{"n_layer": 10, "d_model": 256, "n_experts": 16, "d_expert": 112, "d_shared_expert": 0, "normalize_top_k": true, "balance_loss": 0.00447, "groups_per_token": 3, "vocab_size": 8233, "norm": "rmsnorm", "norm_eps": 1e-06, "tie_embeddings": false, "beta1": 0.95, "steps": 8829}
Below are experts of layer 3 (counted from 0) of a mixture-of-experts language model. Rows are named router (the router's row for the expert) and show model dimensions 0-63. Each number is 128 + 32 x the weight over its row's rms, rounded and kept within 0 to 255.
After each expert's rows: "comes before" lists some tokens at least twice as common just after its tokens as in all text; "mostly gets" lists some tokens that are sent to it at least half of the time. This comes from a sample of Wikipedia text that the model never trained on. Tokens count by the router's weight.

# expert 4
router [126 160 189 160 103 177  98 189 133 129 135  79 186 146 136  81 179 125 217 176 118  37 150 217  80 178 148 125 120 133  95  87 139 124 172 120  77 175  79 141 139 137 172  95 162  89 107 100 115 115 182 111 104 141 151 109 136 160  53 119 110 100 123  45]
comes before: " ", " |", "0", " |\n", ".", "–"
mostly gets: "%", "′", " −", " km", " ft", "°"

# expert 10
router [ 95  78 175 162 129 116 134 114 149 151  75 107 195 162 127 134 185 149 153 163  77  50 154 102 126 117 144 126 116 191 100 168 138 169 157  90 103 181 106 157 129  82 150 108 108 121 142  86 152 111 161 105 126 141 103  98 144 130  98 157  93 128 116  94]
comes before: " the", " a", " an", " been", " not", " his"
mostly gets: " had", " were", " are", " been", " have", " has"

# expert 14
router [119  69 126 185 180  70  89 130 140  97 177  71 149 134 132 119 175 186 157 180 102 125 194 121 166 178 150  36 107 137 128 116 112 132 157  86 116 123 102 144 177 118 158 112 151  96 104  53 167  97 178 145 118 179 107 127 122 131 113 119 121 113 120  80]
comes before: "-", "|", " ", "==", "The", "==="
mostly gets: "\n", " |\n", ".\n\n", "\n\n", "==", ")\n"

# expert 12
router [105  83 158 113 187 184 135 214 173 119 153  74 221 169 112  78 109 184 125 202  89  91 173  97  85 148 138 113 101  91 160 175 139 184 165  78 122 136 119 161 124 102 161 135 183 104 141 128 183 133 151 126 102 124 163  90 143 164 140 136  81 112  85  36]
comes before: " ", "-", " (", "|", " K", " M"
mostly gets: "ić", ");", "ović", "sson", " City", "'\n"

# expert 6
router [128  90 144 163 151 126 113 147  81 163  96 119 180 198 199  27 125 185 191 150 123  95 117  54 212 131 105  87 182  60  69 127 187 146 153 110 138 104 121 169 128  65 134 124 150 140 116 127 148 118 122 114 109 124 129 112 180 130 164 165 108 187 118 134]
comes before: ",", ".", " and", " of", " in", ".\n\n"
mostly gets: "ations", "ions", " area", "ics", "ities", " century"

# expert 13
router [ 99  76 155 144 122 141 129 154 133  82 132  77 189 156  81 117 185 126 156 195  63  66 155 118 135 182 200  56 106 150 124 177 143 136 183 128 116 162 132 144 138  90 152 107 157 116  92 109 163  86 162 134  62 148 100  70 168 178 112 179 111  92  72  96]
comes before: " ", " and", "20", " he", " which", " but"
mostly gets: " first", ",", " than", "°N", " brother", " another"

# expert 3
router [103  93 176 144 115 169 109 179 147 134 152  54 172 168  77 112 170 152 165 175  60  52 153 104 139 134 144 111  49 168 100 149 139 168 147 104 107 149  91 121  99 108 142 106 147  91 134  83 178  94 168 133  84 159 109 124 144 125  94 152 139 132  75 144]
comes before: "20", "19", "1", " the", "2", "3"
mostly gets: "In", " /", " In", "On", " On", " on"

# expert 2
router [173  92 161 101 136 133 147 171 139 130 116  85 176 120  52  77 162 215 135 169 104  81 130 118 169 181 146  61  66 171  95 157 109 157 167 104 108 140  78 141 124 134 145  88 118  99  75  84 166 134 151 100 101 145  79  98 121 117  99 123 107 108  64  78]
comes before: "20", "19", "18", "1", "2", "10"
mostly gets: " (", " \"", " under", "(", "_{", "′"

# expert 8
router [161 169  74  38 130  83 100 178  69 109 151 157  89 116 201 108  64  68 158  61 109 161  92 177 104 145  30 209 172 100 172 143 132 153 144 112 120 139 118 175 110  62 147  95 146 141  88 109 119  75 112  90 119 142 121 103 117 157  86 156 120 150 137 103]
comes before: " the", " to", " of", " in", " by", "ing"
mostly gets: " over", " used", " not", " made", " all", " up"